python train.py --balance_loss=0.00105 --lr_router=0.00095 --vocab_size=8192 --norm_place="pre" --parallel_block=false --init="normal" --beta2=0.98 --lr_head=0.0076 --grad_clip=0.5 --schedule="wsd" --decay_fraction=0.63 --steps=4490 --dataset="wikipedia_en"
Below are experts of layer 4 (counted from 0) of a mixture-of-experts language model. Rows are named gate (a neuron's input weights, with its number), up (a neuron's input weights, with its number), down (a neuron's output weights, with its number) and show model dimensions 0-127. Each number is 128 + 24 x the weight over its row's rms, rounded and kept within 0 to 255.
Before each expert's rows: a language model's description of what the expert responds to. This comes from a sample of Wikipedia text that the model never trained on.

# expert 10
It responds to: Middle pieces of common words after prefixes like con, pre, pro, Mar, such as "con-g-estion", "rele-v-ant", "j-ourney".
gate3 [115 101 106 134 190 108 140 146 151 109 114 141 108 107 141 128 112 163 168 162 133 159 101 137 138 149 102 134 168 158 153 122 126 143 106 110 122 112 126 140 155 134 129 177 142 137 164 125 129  93 125 148 122  89 138 185 125 145 149 107  91 138 141 139 146 126  75 134 117  73 142 104 168 143 141 160 127 130 146  88 143 106 125  96 144 133 121  75 135 122 126 129 127 101  91 123 145 107 120 156 134 178 111 140 143  90 105 118 121 153 172 123 109 185 173 122 143 139 108 129  98 111 127  96 166 129 133 108]
up3 [122 139 169  72 169 131 114 117 170 108  98 109 115 165 107 101 142 138 180 131  85 166 122  98 122 149 132 115 161 132 126  88 114  97 108 105 140 139 147  86 124 168 127 120  79 130  82 153 123 153  95 133 116 177 133  97 110 122 116 163 155 145 138 116 131 114 122 122 145 126 125 111 166 145 145 166 135 138  99 113 117 123 102 137 159 167 123 133 147 101 123 164 128 140 151 120 135 134 119 160  86 149 147  94 122 101  93 169 136 142 103 111 128 147 147 156  86 112 141 136 121 174 109 138 144 139 170 117]
down3 [157 123 155 149 139 146 149 156 135  66 162 141 123 109  99 138 125 133 124 149  85 142 116 136 142 120 131 136 127 152 104 102 146 134 140 108 119 107 100 162 149 127 138 141  96 140 150  95 116 128 132 179 132 107 162 138 161 128  70 133 101 121 127 137 117 132 133 112 161 120  83 142  98 169 136 149 131 139 141 163  96 131 135 142 161  92 153 151 147 144 105 157  96 161 126 116 146 131 104 138 165 163 107 117  96 128 148 140 118 139  78 148 139  46 106 117 126  92 157 100 116 145 162 107 121 103 160 166]

# expert 22
It responds to: Abstract nouns naming a kind of thing, often after "the" or "a" and before "of", such as name, term, form, genus, birth.
gate0 [136 105 123 143 141  95  97 130 162 134 119 111 146 161 100  94 145 149 127 128 168 135  89 180 130 111 105 131 162 160 153 152 141 137 111  81 109 112 110 138 170 136 121 156 145 136  92 110 120 122 121 129 174 108 115 133 130  89 123 126 133 116 117 109 135 128  80 160  93 120 138 138 154 164 151 175 118  83  91 138 128 111 114 124 102 158 153 141 141 161 139 116 144 128 137 145 115 122 122 110 108  89 194 112 145 116 148 135 146 105 128 100  78 143 141 121 136 150 101 123 136 179 163 168 158  86 110 157]
up0 [134 153 163 139 158 157 108 121 126 146 121 155 112  78 169 162 130 123 103 119 114 124  99 114 153  86 151 162 104  99 150 159 157 119 138 164 170 177 112 117  84 126 138 139  63 108 138 149 143 130 105 118 124 111 139 112 118 128 125 129 133 119 120 128  97 118 141  79 158 111 159 138 114 121 105  74 149 164 141 127 125 121 133  77  89 113 128  94 119 136  77 145 103 122  94 142 112 111 139 125 151 174 106 141 160 130 113 150 125 100  81 112 115 111 134 126 106 126  85 117 134 163 129  98 114 129 143  94]
down0 [139 129 153 102 109 139 134 151 110 176 143 159 123 114 154  97 158 121 118  88 117  95 161 115 130 124 176 108 121 199  89 100 152  99 137 113 112 124  77 121 107 122 162 102 136 111 155 129 136 135 174 130 122 122  98 125 179 165 117 147 110 178 146 139  93 174 135 141 134 120 139 125 123 109 137 138 146 129 135 166 102 153 114 143 176 137  68 157 120 133 155 117 137 174 129 145 141 132 130 113 120  97 121 136 134 145 107 131 118 132 146 161 128 125 158 128  98 107 148 150  82 161  97 128 142 154 156 106]

# expert 3
It responds to: Word pieces right after a prefix or opening fragment, often after un-/in-/re-, such as Un|aware, in|adequacies, rec|onnaissance, pre|vailed.
gate0 [136 117 129 171 133 103  87 139 164  81 140 146 142 123 161 105  90 155 115 112 145 168 133 102 140 123 164 134 146 140 151 144 144 122  77  92 119 125 129 108 121 135 112 152 124 120 113 145 142 108 139  61 118  64 102 114 130 120  95  74 112 149 109  92 151  89 103 165 108 141 122 112 155 148 148 128 158 134 100  90 119 148 140 119 141 104 165 156 117 146 111 122 151 145 111 135 159  84 112 123 133 133 129 124 118  86 122 114 151 103 181 122 119 159 105 133 152 133 152 121 104 143 150 129 162 162 142 172]
up0 [151 145 183 132 146 105 140 142 112 143 127 152  99  75 116 153 171 116  85 135 131 145 113 130 144 147 122  95 164 138 112 131  99 132 149 150 141 121 156 109 107 156 140 151 128 132 166 102 128 142 136  96 137 116 136 129 109 114 123 166 124 112 133 132  98 147 132 107 108 151 148 147  44 107  94 110 127 112 154 107 115 117 145 100 129 158 104 154  97  88  79 108  83 137 175 134 136 148  76  69 108 151 120 141 144  84 136 154 152 126 143 155 154  89 139 113 128 129 123 116 115 104 125  99 122 111 146 126]
down0 [117 133 133 114 103  97 130 104  75 132 122 142 139 139 151 106 141 115 109 150 151 132 169 110 126 161 164 138 119  96  88 138 141  98 185 158 193 125 141 114 141  95 134 139  86 105 113 126 111 134 117 134 113 143 131 137 179 165 129 106 124 147 107 119 111 157 168 153 129 145 147 147  71 129 147 152 144  93 138 138 130 146  89 181 131 136 124 156 162 126 135  87  76 113 107 131 105 110 130 118 139 124 134 128 116 134 123 113  73 110 114  98  98 112 143 152 105 183 129 158  91 151  92 128 112 134 125 120]